config.toml
experts_per_token = 4
n_empty_slots = 8
routed_scale = 1.0
lr_router = 0.00114
vocab_size = 16384
lr = 0.0091
beta1 = 0.93
batch_tokens = 131072
seq_len = 1024
Below are experts of layer 3 (counted from 0) of a mixture-of-experts language model. Rows are named router (the router's row for the expert), up (a neuron's input weights, with its number), down (a neuron's output weights, with its number) and show model dimensions 0-63. Each number is 128 + 32 x the weight over its row's rms, rounded and kept within 0 to 255.
After each expert's rows: "comes before" lists some tokens at least twice as common just after its tokens as in all text; "mostly gets" lists some tokens that are sent to it at least half of the time. This comes from a sample of Wikipedia text that the model never trained on. Tokens count by the router's weight.

# expert 40
router [132 129 170 166 117 136 179 117 120 197 123 119 123 124  99 112  97 110 167 147 112 110 183 136 155 141 111 160 129 117 160 102 150 104 134 147 119  98 125  94 152 133 111  88 126 118 152  76 120 157 150 108  79  56 175 136 113 120 173  83 141 169 120 158]
up0 [142  79 134 119 109 112 129 102 164 128 153  71 130 129  96 156 102 156 129 167 120 116 165 170 113 178 142 136 118 119 115 121 119 125 142 121 164 150 140 141  60 162 115 197 143 170 157 120  76 134 115 151 152  68 149 139  88 139 118 108  96 196  65 203]
down0 [ 94 119 167  81 170 194 134 113 115 131 159 127  89 105 111 115 127 123 121 116 120 147 109 135 114  40 134 117 140 151 127  47  97 151 107 130 126 124 134 108 160 111 134 124 140 181  62 199 155 135 176 104 152 159 179 160 178 131 105 137 173 147 141 150]
up1 [155 156 135 192 105 149 158 114 112 110  84 102 155 145 170 112 144 153 148 166  96 143  77 102  95 164  97 132  77 152  99 100 190 111 115 166 109 102 145 172 196 149  89 117 126  40  90 110 166 121 154 126  74 111  82 150  88 100 100  97 115  76 118  69]
down1 [132 166 110  66 177 143 152 109 127 149 121 107 134 133 114 145 150  64 143 138 158 108  96 166 154 101 189 199 121 121 141 135 147 146 141  87  82 122 101 100  98  75  77 118 208 108  52 126 112 125 113 116 160 126 151 154 135 186 155 173  77 157 138 108]
comes before: "the ", "a ", "not ", "also ", "been ", "released "
mostly gets: "was ", "were ", "been ", "had ", "would ", "being "

# expert 22
router [ 90 122 106 171 143 105 142  90 118 126 115 103 203  95 182 131 218 113 171  85 138 141 134 129 154 100 162 105 106 121 208 160 147  83 122 137 122 114 122 116 113 157  98 163 159 128 183 100 132  95 196  81 148  98 101 135 180 183 198 149  46 110 110 117]
up0 [140 115 141 122 109 116 120  89 147 112 151 120  84 134 118 127  85  73  87  77 132 161 171 202 153 145  80 175  88 208 142 116  89 137  92 168 196 210  80 142 170  78 157 103 122 104 126 139 155 155 206 110 101 114 127 130 170  60 123 128  35  65 121 131]
down0 [122  66 127 177 103 160 105 150 143 169 139 171 146  72  99 101 147 152 135 120 159 145 137 134 162 145 135  74  95  93 103  97 179 122 135 124 161  86 110 124 101 117 100 116 106 228 130 107 117 169 122 162 143 126  78 184 107 116 120 143 135  79  94 168]
up1 [105 101  78 137 104 138 132 135  87 137 118 177 167 113 121 105 110 164 110 130 164 208 169 121 119 144 198 162  76  95  59 148  62 121 169 165 146 173 174 149  96 100 122 149 109 153 113 140  99  68 128 140 146 179 139 189 122 155 150 130 149 115  90 133]
down1 [169 155 149 114 147 164 176  81 163 130 153  92  58 101 139 111 194  95 206 130 118 115 114 157  93  62 125 153 210 163 168 104 126 122 183  77 159 165 101 113 100 113 117 126  96 192 195 118 123 132 127 110 136 105 117 139  86  99 114 155 159 144 158  78]
comes before: "| ", "|", "; ", "km", "km ", "years "
mostly gets: "10 ", "000 ", "15 ", "11 ", "18 ", "14 "

# expert 19
router [127 160 130 135 109 120 130  85  96 115 112 133 115 151 100  73 120 140  64  86  98  94 144 158 145 153 152 189 100  53 153  87 112 127 141  93  72 107  58 126 133 109 168 118 130 133  90 155  70 170 124 118 125 126 125 110 151 115 128 147 160  97 182 116]
up0 [ 44 159 119 144  70 127 138 110 114 134 119 156 112 112 125 134 107 176 163  63 134  48 143 119 122  94 119 127 154 130 149 144 206 131 126 180 132  81 100 118 109 162 145 115 122  92  97 196 128  99 114  54  52 160 140 123 152 121 145  83 150 117  40 122]
down0 [ 97 180 104 101 118 136 202 120 124  75 136 119 116 196 123 125 149 178 106 113  81 123 179 133  89  96 164 175 123 161 125 108 102 149 123 169 129 140  95 125 159 111 171 162  69 111 107  85 141 105 112  72 114 153 155 129 146 161 184 103 126 146  72 150]
up1 [ 98 165 156 109 114 166 104  95  98 113 113 113 174 140 155  83 109  65 107  82 174  96 163 159 131 131 129 165  97  53 158  92  79 125 116 161  90 122 153 173 104 168 139 164  82 109 114 112 127  65 151 137 136  91 122 135 127 128 127 129  67  98 184 156]
down1 [122 105 160  75  81 128 108 158 124 142 170 100 126 125 189  73 151  45  84  86 136 122 135 137 117 139 153 167 140  79 124 155 177  77  88 102 144 107 197  84  95 126  89  76 137  65 111 133 139  81 108 132  95 167 115 156 140 102 160 117 125  74 104 144]
comes before: "- ", "Born", ": ", "information", "==", "classification"
mostly gets: "Coordinates", "Phylum", "Clade", "classification", "Binomial ", "Arthropoda"

# expert 24
router [118  98 112 170 147 159 129 158 153 119 161 114  91 167 170 103 135 144 142 120 152 198 124 146 123 139 108 135 151 149 142 125 191 120 101 164 126 112 145 112  99 192 174 150 156 141 188  82 135  99 126 163 121 125 119 172  98  98 118 166 158  98 105 111]
up0 [151 150 141  93 116 164 108 155  97 119 158 135 171  62 186 123 155 138 112 122 134 160  29 120 119 117  83 160 137 113 117 129 141 193 110 144 172 132 139 132 167 124  99 112  71  88 119 103  47 107 106 102 114 152 128 114 121 130  68 112 173  99  88  40]
down0 [112 163 159 135 101 118 152 101 165 101 101 120 178 107  41 182  88 159 200 148  67 127 122 126  67 121 167  96 141 177 116 125 173 118 178 101  86 135  73 130 138 106 167 136 113 101 107 140 143 131 140 118 131 108 144 168  99 113  99 185 107 134 120 120]
up1 [105 140 165  85 156 139 157  57 114 170 117 127 104 127 111 124  84 133 134 103  92 165 104  99 150 152 111 108 108 144 149 129 171 152 113 161 144  65 165 146 146 154 107 218 113 117 143 146 124 122  56 134 131  39 156 102 129 112 187 104 119 155  83 172]
down1 [ 96 126 119 223 149  91 164 129 145 108 117 161 163 174 167 135 125 104 149 130 139 116 131 172  68 118 132 100 160  98 175 107 148 110 160 129 110 141 106 127 161  95 118  72 138 136 106  80  96 122 156 135  85 156  85 121 131 158 124 128 150 133 118 115]
comes before: "the ", "a ", "his ", "their ", "this ", "its "
mostly gets: "of ", "by ", "between ", "among ", "When ", "when "

# expert 3
router [101  87 205 147 150 113 137  97 148 105 110 102  57 112 160 130 150 157 102 134 161 120 210 169 154 135  94 191 158 142 143  61 162 102  83 135 154 146 184 168 124 202 154 145 105 115  60 168 152 112  85 163 172 109 217 132 132  92  85  85  83 106  82 142]
up0 [126 119 171 119 156 138 138 152 111 142 128 120 159 147  64 158 151 187 143 174  91 100 107 130 150 143 129 121 113 132 147  98 211  88 147 160  91 138 195 143 193 156 119 135 163 155 148 146 165 125 146  95 158  97 126 159 153 147  86 107  84  53 100 118]
down0 [139 139 142 155  91  88 136 143 170 136 103  75 134 179 145 103 121  51 157  72 163 122 104 118 100 125 124 152 162 141 154 132 141 144 128 168 131 162 138 120 125  89 153 113 134  89 129 160 103 119  82 150 122 105 131 109  85 158  80 144 147 113 104 127]
up1 [136 170 141 136 106 164 175  59 126 143 116 150 136 115 152 158 149 161 127 154 130 158 120 151 134 151 137 124 117 162 149 137  79 127  96  97 134 144  94 147  67 116 200 126 255 195 120  99  80 161 131 108 171 124 146 111 141  79  92  74 170 136 122 148]
down1 [ 72 100 160 177 111 143 116 161 141 108 117 135 116 144 138 186 143 111 157 110 151 125 150 151 188 117 151  25  97 107  70 131 100 154 166 131 137 129 124 115 100  73  87 136  99 148  70 101  97 142  75 156 136 109 151 195  72 121 172 150  66 146 165 102]
comes before: "of ", "to ", "in ", "and ", "by ", "for "
mostly gets: "War ", "Pakistan ", "Kingdom ", "Senate ", "century ", "Democratic "

# expert 34
router [111 132 141 106  74 109 120 133 108 133 174  99  55 122 153  98  93 106 102 104  71 173  98 143 120 117 121 160 113  98 154 134 126 130  90 138  79 148  68 207 164 131  99 151 156 193 184  54 138 157 113  76 119 151 196 138 107 114  72 142 171 144  93 148]
up0 [ 87 125 132 120  80 150 156 152  77  97  99 149  68  87 143 170 120 100 114 163  58 129 133 128  83 137 138 101 119 162 138 115  93 126 120 116 103  69 165 145 133 133  87 123 112 122 184  85  96 134 104  71 103  23 147 129 183 133 148 130 107 103 187 131]
down0 [101 106 132 167 156 135 104  63 141 119 144 157 101  99 104 124 161 118 185 142 134 147 130 127 165 151 107 140 142 153 162 126 119 174 184 161 165 136  97 109 100 108 103 116 167  75  97 120 164 161 170 113  97 203  79  94  91  98  94 162 100 172 114 120]
up1 [105 123 145 147 175  77 127 108 138  70 104 160 184 119 165 113 126  94 156 124 129 111 111 169 132  81 133  92 147 131 153 168 127 109 157  62 173 175 180 175 153 142 143 106 159 158 108 113 168  66  94 112 101 128 161 122 131 120 150 168 148 117 147 182]
down1 [ 64 142 107 153  84 197  62 153  80 102 128 163 106 142 109 151 133 139 121 122 162 199  89 137 109 150 199 107  94 187 132 105 115 116 144 139 145 103 102 106  84 154 130 114 150 146 193 130 137 162 140  81 154  97 126 135 120  94 102 127 126 135 183  86]
comes before: "the ", "he ", "a ", "his ", "201", "200"
mostly gets: "that ", "from ", "which ", "who ", "In ", "before "

# expert 20
router [160 115 185 129 104 141 141  89 129 177 128 144 128 151  96  61  71 113 132 111 112 106  66  38  98  89 155 187 179  98 161 166 162  90 104  92 166 106 165 123 134 101 119 114 135 117  86 124 109  87 118 188 152  82 148 119 127 145  90 173 153 111 129 112]
up0 [141 121 195 184  97 135  63 104  63 175 119 119 107 114 142 163  92 126 133 140 138 152  88  99  59  86 160 143 162 153  98  99  99 173  82  80 138  67  99  93 121 107 133  72 117  91 100 188 142 121 124 124  88  85 120  90 100 129 138 166  68 169 132 120]
down0 [117 111  90 161 114 118 209 113 129 107 126 147 104 119 206 131 149 162 127 115 150 139  99 120  89 143 118 102 115 166 199  81 162 118 100 118 149 176 111  75 199 123 147  83 100 120 116 124 113 196  76 135 130 102 187  92 132 145 150 113 119 183 159 118]
up1 [104  96 188 100  98 125 107 116 161 193 122  64 128 140 139 148 116 197 112 138 139 159 113 106  75 113 179  80 117 145 110 127 157 168  57  76 139 133 158 134 111 116 148 105  89 161 138 111 130 143 105 145 106 146 131 128 124 221 160  35 112 123 145 110]
down1 [145  87 173 210 152 125  95 155 114 107 134 120  99 170  83 179 123 101 140 123 135 105 164 143 148 154 127  53 143 157  84 109  81  75  95 129 144 102 141  95 146  89 116 138 132 111 128 159 168 158 129 140 132  90  97 142 149 100 135 164 173  95 130  89]
comes before: "- ", "• ", "= ", "Total", "Coordinates", "Website"
mostly gets: "″", "sq ", "Clade", "Phylum", "Density", "JPL "

# expert 55
router [154 134 115 130  96 166  98 133 117 133 116 102 120 100  80 183 105  67  95 110 201 120 155 128 117  84 137 140 173 138 151 196 142 123  92 136 159  99 148 108  81 130 104 109  74 131  55 188 144 174 100 200 120 185  63  69  66 163  57 132  51 162 137 144]
up0 [ 94 110 140 164  92 137 121 164  75  82 149 122 182 174 131 175  55 162 168  74 112 160  64 154 150 170 145 174 134  95 131  87 151  84  96 162 138 151 143 127  59 167  80 155 165 158 128 224 146 124 144 150  73  65 163 105 150  95 149 106 138 194 158 157]
down0 [116 151 103  88  94  90  81 156 170 175 143 137 114 152 104 108 128 150 110 179 136  93 150 136 110 124 130 141  84  95  96 148 135 159 127  88 156 165 114 136 162  66  78  81  86  81 125  89 171 120 129 124  98 156  75 150 124 174 152 187 147  44 125 120]
up1 [154 143 147 157 192 149 126 114 167 146  63 168  96 136  82 165 130 105  93 108 106 173 156 165  64  89  91 121 144 156 166 129 127 127  83 170  74 170 130 122 129 156 148  69 153 106 136 164 153 120 118 103 181 127 170  91 146 196 109  70 105 122  64 182]
down1 [100 118  93 128  88 117 129 153 111 142 155 109 127 177 137 125 134 156 202 110 161 133 104 109 187 147 126 108 165  96 159  65 180 106 207 118 156 105  64  86 108 192 165 131 145 158 195 116 142 164 125 103 100 119 188 167 159 139 164 102 148 197 175 152]
comes before: "of ", "in ", "and ", "to ", "is ", "by "
mostly gets: "species ", "village ", "population ", "century ", "genus ", "JPL "

# expert 18
router [ 86 182 148 134 102 183 119  94  98 140 106 150 135 136 116 151 152 129  95  68 115 139 110 131  93 167  93  64 110 145  89  46 128 109 154  94  61 175 100 100 108 108 113 137 126 117 203 122 188 163 158  96  85 128 118 160 142 136  99 139 188 153 136 117]
up0 [113 121 139  71 134 120 158 120 153 102  94 112 114  92 121 194 103 133  86 141 121 109 152 141 150 119 131 164  99  84  80 131 153 132 123 123 186 126  82 116 137 185 122 169 133 103  92 141 165 190 187 133 188  98 132 171  83 132 128  84 106 167 151 161]
down0 [ 74 165 109 142 165 162 118 142 106 126 150 160 164  53  81  86 133  65 153 134 123 162 121 162 148 145 189  87 101 130 135 143 153 152  58 171 116  75 163  46 125 171 128 143 162 186 170 164 158 124  85 116 109 116 131 124 143 159 100 115 202 164 177  77]
up1 [143 131 162 147 161 133 143  92 141 105  87  94 218 197 122 143  84  76 111 133 162 159 139 123  96 133 160 132 130  95 111 145 133 137 109  72 144 153 107 106 132 124 128 179 149 141 147  77 115 162 139 114 104 133 100 192 182 180 137  84 133 101 128 140]
down1 [136 135 164 147  88 110 133 103 162 163 137  60  80 116 115 111 114 174 110 123 135 117 104 155 127 104 143 160 116 166 102  94 145  77 122 149 154 130 150 149 140 168  85 166  54 172 125 190 143 103 110 108 107 126 130 157 145 112 126 163 146 103 130  96]
comes before: "\n", "\n\n", "| ", "==", "See ", "==="
mostly gets: "==", "|", "===", "== ", "=== ", "===="

# expert 33
router [107 102 144 149 125 184 105 124 102 115 106 149 157 110 143 127  74 203 114 140 152 198  77 113 170 133 122 117 129 102 113 166 176 129  87 112  89 103  70  94 139  85 101 157 119 129 144 173 137 107 154  54 118 169 133 201 123 123 132 122 157 124 164 119]
up0 [131 176 101 190 116 111 110 109 125 131 179 133 152 119 164 112 165 126  82 109 112 129 152 121 143 116  88  46 132 108 174  76 118 139 122 144 137  62 127 132 109  75 131  76 111 162 130 135 149 201 138 160 101 176 145 128  91 146 164 165 124 125 174 132]
down0 [119 156 180 166 153 124 142 103 139 132 114 106 172 163  90 113 117 115 127  85 139 108  75 141  93 134  88 139 118 149 158 145 123 164  70 154 105 109 175  87 107 155 142 122 135 134 159 146 123  94  74 109 162 152 141 144  92 108 145 152 134  99  97 150]
up1 [ 56  76 106 109  87 125  96 198 119 156  90 156 184 125  76 135 173 160  97  95 154 148 143 131 104 130 138 159 131 107 125 159 108 186 197 100 152 117 133 146 159  75 225  91 105 119 102 167 149 123 126 122 179 156  94 179 187 118 143 118 106  66  75 249]
down1 [129 198 108 147 153 184 148  98 137 169 122  66 152 118 119 134 110  95 101 165 124 166 129 100 144  92 118  82  57 123  51 162 124  75  90 126 108 128 105 128  96 171  78 169 163 171 120  84 115 163 125 132 124 166 138  81 151 100  99 167 141 102 124 137]
comes before: "| ", "|", "– ", "(", "are ", "October "
mostly gets: "=", "2 ", "7 ", "there ", "8 ", "3 "

# expert 10
router [101  79 139 120  99 150 140 106 121 116 125 125 152 146 139 127 130 104  84 215 139 115 169 145 195  96 158 141 134 159 164  99 137 153  88  45 113 172 128 154  68 162 109 132 130 103  68 176 178 147  90 129 127 151 160 139 119 103 182 148 140 137 116  99]
up0 [176 116 118 167 116 143 116 133 100 127 105 156  96  58 127  81 131 144 101 124 166  96 151 145 145 116 101 145 120 114  52  95  94 117 106 136 171  62 176 163 162 138 117 111 180  96 182 182  75 126 136 120 202  75 158 108 117  84 126 137 140 203 106 106]
down0 [ 66 139 133  84 176 128 125 186 172 119 156 142 135 147 120  66 149 121 184 134 134 153 168 158 127 111 153 112 123 143 139 170 121 144 134 123 112 116 126 133  97 142 119  58 139  77 124  92 136 173 146 173  78 153  94  90 152 118 118 134 173 131 184 100]
up1 [183 150 142  99 127 158  88 114 116 110 133  87 110 167 196 124  87 132 118 109 112  96 122 143 145 105 101 136  98 178 204 120 163 132 126 120  79 142 113 140  60 104 131 146 109  70  84 137 111  99 113  83  95 150 131 141 158 146 198 144  87  98 125 111]
down1 [ 99  97 156 163 146 194 148 110 163  82 138 138 128 112 111 101 155 124 151  50 171 123 106 117 127 124 162 155 105 153  90 146 140 160 147 146 122  71 190 123 149 171 168 102  69 172 101 150 158 137 170 119 104 121 100 106 115 147 119 137  76 139 121 124]
comes before: "of ", "in ", "to ", "and ", "for ", "as "
mostly gets: "years ", "both ", "number ", "many ", "most ", "some "

# expert 39
router [140  87 130  98 189 146 172 140 168 113  92 111  99  80 138 122 166 142 160 122 107 168 108  57 125  94 104  92 138 132 172 136 181 215 136  73 130  91 142 139 122 145  96 125  75 115 110  80 123 130 159 163 101 123 131  86 147 117  95 119  46 122 152 163]
up0 [126 144 147 160  88 132 134  39 122 117  99 158 150 105  89 154 118 116  92  91 220 130 139 143 149  88 114 153 138 150 162 171 158 102 101 119 150 167  80 142 146 111 172 117 144 149 136 141  95 123 212 117 128  83 144 126  90 119 138 101 138 113 129 114]
down0 [148 138 109 117 138  72  49  83 101 164 134 193 152 106 103 102 119 174  99 181  91 139  90 184 112 113  81 104 124 139  95 146 146 188 141 140 156 124 177 118 155 104 130 143 111  78 134 126 161 137 145 148 130 165 168  91 160 168 107 155 116  82 131 135]
up1 [119 130 139 111  61  84 127  99 130 189 116 108 107 124  50 144 122 133 137  99 154 175 141 107 181 106 117 155 102  93  91 168 129 125 120 118 131 112  75 141 110 190  58 148 160 108 118  68 107 190 178 144  83 106 117  55 114 111 139 153 110 161 152 159]
down1 [ 80  84  96  67 141  77 118 164  69 164 130 154 108 148  91  84 143 138 147 111 141 143  98 158 115 137 185 100 127 196 101 148 138  85 210  99 161  69  74 118 154 101 130 130 139  77  87 116 185 141  72 130 134  81  88 152 140 145  68 152 130 131  99 150]
comes before: "(", "and ", "of ", "in ", "was ", "for "
mostly gets: "Army ", "York ", "club ", "Scott ", "Center ", "Court "

# expert 14
router [101 107 108  80 134  87 159 109 132 149 184 111 138 141 131 179 138 101 154  88 138 174 205  94 140  59 139 157 110 116 179 102 151 100 140 109 133 163  81 134 160 164 142  98 140  73 114 148 117 191 108 125 106  92 183 116 128 189  96 121 178 124 121 120]
up0 [153 132 146 110 119 131 113 158 156 121 114 140 109 116  83  99 173 153 173 126 152 154 148 102 131  95  92 118 151 139 104 123 125  58 183 166  97 147 106 176 119 100 128 110 133 136 103 106 133 145  85 119 106 115  81 169 144  95  99 143 121 112 129  89]
down0 [157 119  72 148 196 172 165 193  83 109 106  80 114  78 188 134 116  79  90 202 105 133 129 164 179 147 108 120 150 144 174  94 107 175 108 167 201 134 138 132 142 152  93 125 108 144 109 190  83  96 151 149 134 155  84  93 114 176 115  87 129 127  90 153]
up1 [160  89 130 140 120 118  97 175 132  98 171 134  88 121 217 140 169  78 107 153 130 151 135 130 137  84 121  79 137  82 133 104  94  97 164 183 171 133  73 175 116  99 126 154 173 116 136  91 162  86 133 113 153 128  93  83 121 115 182  74  89  75 129 116]
down1 [133 202 130 150  83  92 101  97 116 140 124  90 141 132 129 119 116 148 141 178  98 161  71 104 107 161 101 130  52 139  66 107 156 137 144 100 137 120 124 159 158 127 135  95  56 121 172 170 120 146 105 142 149 176 119 119 151 134  79 173 120 119 196  90]
comes before: "a ", "the ", "been ", "an ", "well ", "to "
mostly gets: "have ", "also ", "has ", "including ", "became ", "being "

# expert 26
router [163  90 139 134 110 118 141 188  77  94 112 148 157 150 142 134 129 190 155 168 214 137 125 137 145 168 125  86 124 148 111 129 129 123 193 136 144 123  91  99 114 192 136 118 141 171 159 184  54 104  81  98 133  62 148 110  81 197 202 107 145 121 112 153]
up0 [109 119 141 122 102  87 146 117 120 125 132 152 135 125 104 120 134 100 117 175 111 216  97 165 114  74 121  98 105  92  98 162 106 183 116 144  91 127 165 139 141 126 154 134  71 137  85 160 124 153 149 133 144 149 132  95 183 171 180  47  97 116 140 119]
down0 [141 162 118 126  79 136  93 142 168 177 181 169 154 100  97 145 139 137 137 104 113  64 105  58 159 157 130 129 117 125  96 102 190  65 102 108  81 155 140  94 126 125 107 138 165  86  94 134 141 139 146 158 111 157 160 128 113 115 126 132 145 172 151  87]
up1 [105 145 118 170 169 134 148 107 172  87 125 102 100 153  54 118 136 102  75 106  93  86  98 129  91 123 151 141  54 118 114 128 111 194 116 118 191  89 195 148  89 167 164 153 129 129 154 143 168 172 127 137  73 136 169 159 145 155  78  77 136 106 124 113]
down1 [117  96 150  73  92 124  77 167 140 167 125 152 196 174 144 143  34 120 174 124 139 154 170 115 189 155  51 113 144 166 127 151 158 124 116  97 139  79 102 105 167 102 168 135 163 112 144 103 104 119 107 109 139 122 108 124  87 111  90 158 166 155 136 131]
comes before: "- ", "| ", "The ", "In ", "==", "==="
mostly gets: "\". ", "\n ", "\n", ".\" ", "\n\n ", "\n\n"

# expert 46
router [144 145 143 102 149 132 166 143 104 109 147 116 122  69  89  64 120 126  82 120 197 157 200 137 143 113 113 135 125 124 155  95 126  88 105 168 137 101 155 122 100 171 136 111  94 103  90 156  66 146 134 181  93 127 119 131 124 109 136  35 127  55 108 151]
up0 [ 82 113 178 169  66 126  83 101  87 138 122 140 149  80 122 174 113 134 122 116 124 147 147 153 193 113  98 121 139 113 139  43  85  91 121 132 143 120 147  70 132 199 120 183 160 122 114 182 107 179 104 189 129 132 169 124 121  83 119 107  90 153 143 124]
down0 [177  83  82 131 142 148  77 104 137 127  93  69 156 146 126 145 129 117 107 126  86  76 117 172 112 192 162 182  83 181 152 156 148 140 142 132 122 151 155 147 145 113 110  92 106  85 121 131 141 152  79 131 146 137  88 125 138 157 133 152 112 159 159 109]
up1 [158 146  73 146 133 104  91 131  84 129 143 158 110 125 182 114 169 138 144 127 175 160 141 100 113  94 152 147 205 181 143 146 125 121 136 162  84 108 177 112 136  88 155 153 110 153 158 139  41 165 100 174 115 123  82 100  95 136  85 199 165 139 163  94]
down1 [150 164 133  76 125 166 133 109 156 197 191 175 175 118 119 214 119 134 117 127 166 139 109 125 172 156 111 106 138 171  90 116 141 114 155 123 160 142 137 106  98 149 102 113 130 175 157 135 179 110  94  95 143 178 140 157 104 101 138 160  90  99 122  79]
comes before: "and ", "of ", "in ", "but ", "which ", "to "
mostly gets: "\", ", ",\" ", "wrote ", "design ", "information ", "areas "

# expert 21
router [ 94 112 220 160  99 114 148  88 144 139 147  98  56 124  94  81 135  79 161  95 111  82  87  83 113  99 142 118 169  96 139 130 141  88  89 140 147 154 147 138  99  80 105 155  65 123 144 119  97 145 149 177  98 164 137 136 146 126 120  94 107 125 117  90]
up0 [180 138  63 136 131  99 125 126 139  62 147 193 153  80 177  82 104  92 144 113 128 121 135 147  95 123 186 115  94 150 130 118 129  86 161 118 161 111 143  93  56  88 125 136 122 159 118 112  72 122 147  72 157  88 152  75 134 137  93  91 104 152 155 176]
down0 [166  83 176  91 128 121 154 118 104 108 135 176 121  96 138 115 145 118 133 119 124 102 187 140 119 126 190 118  98 103 130  58 148  79 105 176 181 145 115 115  71 150 115 134 171  88 153 112 143 161 142 153 135 117 179 147  99 101  83 134 131 146  93 127]
up1 [117 132 178 136 144 139  93 124  79  60 158  65 150 137 153 101 127 112 157  44 120 127 126 115 164  69 116  65 129 143  78  79 214 108  73 151 158  96 136 240 144 123 112 137 111 120 141  76 138 153 159 117  89 199 147 126 199 117 168 155 146 140 155 108]
down1 [111 118  80 109 135 125 121 149 113 122  93 100 171  77  86 127 131 143 121 126  68 170 138 155 132 160 137 112 105 144 149 128 144 134 108  90  75 119 129 150 168 107 197 136 143 138 144 117 167 139  83 111  89 128 148 152  95 131  86 164 172 162 103 103]
comes before: "| ", "(", "/ ", "|", "m ", "– "
mostly gets: "kg ", "Doubles ", "Length", "freestyle ", "Championships ", "lb "

# expert 6
router [149 124 134 156  94 123 139 129 124 129 198 142  73 122  84  76  85 139 192 132 102 120  90 130 119 128 149 173 158 107  96 112 156 129 159  86 115 152 140 119 126 124 120 162 105 129 113  85 109 120 152 152 103 124 127 144 149 115  61 132 160 132 166  77]
up0 [131 134  97 108 119 107 128 149 143 104 141 120 119 126 129  67 130 118 144 101  69 123 123  72 170 181 130  86 101 157 108 102  95 113 103 164  86 115 111 133 115  74 149 120 138 126 183 169 128  78  97 196 147 123 178 165  47 146 102 117 192  84 146  98]
down0 [138 118 171 168 106 170 163 162 148 141 100  86 118 138  88 130 174 133 184 176 155 145 110 112 109  98 172  96  83 148  60 123 115 154 102 115 161 126 164 114 101 111 116 118 113 180 138 142 107 156 178 144 111 135 139  88  93 145 145 107 135 136 119 118]
up1 [110 122 150 150 111 100 159 127 135 127 117 147 126 132 135 150  92 155 141 122 100 126 121  92 181 141  80 135  99 155 102  46 140 133 100 112  92 110 133 150 207 184 170  91 149 147 154 165 174 110 173 132 112 127  78 116 131 115 187 137 151  73 132 141]
down1 [111 133 158 104 124 102  85 134  76  99 162 122 108 148 161 117  89 146  92  66 120 126  83 140 114 184 139 122 182 130  86 151 126 169 122 113 142 144 137 157 134 120  86 127 176 143 119 123  75 120 108  85 186 178 163 124 142 107 100  42 122  90 147  45]
comes before: ": ", "- ", "\n", "= ", "\n\n", "N "
mostly gets: "″", "°", "′", "Coordinates", "Website", "="

# expert 58
router [153 164 128 114 172 129 152 114  24 229 118 193  85 110  96 154 114 125 121 119 161 121 110 152 153 101 150 101  78 123 150 101 108 124 220 150 107 162  78 113 113 204 170 117 175 160 114  98 143 123 150 108 144  76 108  98 122  98 160 152 121 157 116 131]
up0 [ 64 134 122 118 163 100 136 113 103  98 105 114 178 144 135 104 154  94 190  92 162  94  99 119  99 144  64 134 214  85 101 118 148 111 158 163  85 110  83 106 100  87 137 154 159 114 114 128 144 188 140 131 158 169 142  94 150  91  84  53  96 169 120 137]
down0 [128 123 143 126 181 106  87  80 167 112 124 123 131 103 180 145 176 127 165 103 160  93 130 133 113 120 134 100  91 149 135 155 171 235  98  85 137 122 140 131  84  61  86 144 134 174 133 145 140 140 153 167 140 150 138 189  94 142 119 141  88 143 121 149]
up1 [145 111 126 147 120 117 143 124 133  76 142 136 161  93  42 161 142 188 118 129 165 102 173  74 128 104  88 131 169 123 145 105 166 115  83 116 135 124 115 126 134 146  86 142 107  65  94 140 114 117  80 193 136 114 134  86 100 173 121  82 208 184  96 207]
down1 [119 170 113 122 164 100 134 178 151 142 120 110 140 155 136 143 165  66 111 145 189 148 134 123 151 164 154 111 127 125 117 150  83 173 126 160  96 117 106 115 135 117 173 108 157 154 153 151 159 127 153 106 139 119 103 121 117 124 131 110  74  71 129  93]
comes before: "was ", "is ", "the ", "had ", "has ", "also "
mostly gets: "and ", "He ", "It ", "which ", "but ", "she "

# expert 25
router [154 151 182 157 104  79 148 199  60  87 153  90 128  99 141 115 136 102  99 116 160 156 153 134 152 132 121 121 124 103  92 155 169 138 160 128 117 174 122 102 140 160 156 135 145 129 154 115 133  84 107 124 121  82 124 129  90 164 144 144 130 119 124 116]
up0 [149 144  98 198  61 139 140 141 134  68 103 152 141 129 117 137 117 176 137  77  94 127  98 102  57 114 166  72 181 174 127 160 163 169 230 189 138 140  87 150 143  46 109 100  92 131 149 142  87  77 118 225 106 104  56 127 123 158  84 155 171  94 134  84]
down0 [104 100 178 153 101 166 163 158 116 123 128 146 140 141  84 124 122 104 147 106  62 171 105 142 134 118 181 151 131 154 122 111 151 103 176  58 118 150 157 161  94 133 102 113  56  61  50 137 139 111  71  82 154 121  69  98 167  97 132  97 114 180  74 146]
up1 [ 91 151 195  74 153 128 196  86 154 114 108 121 136  95  72 127  28 174 179  90  80 147 135 164 149  61 134 166  68  84 105 174 226 145 157 101  94 110 160 124 108 124 141 161 165 123 164 122 136  92 131 137 157 100 140 125 138 149 182 144 169 108 124  99]
down1 [ 86 113 109  91 161 110  54  94 122 183 148 154 121 119 166 173 168  97  92 124 112 147 154 123 129 209 129 135 140 125 152 170 119 167 155 112 153 114 164  99 135 137 104 165 106 105 153  79 163 190 116 108 155 152 130 154 136 128  95  67  99 115 126 134]
comes before: "the ", "201", "202", "be ", "200", "199"
mostly gets: "April ", "May ", "October ", "In ", "February ", "June "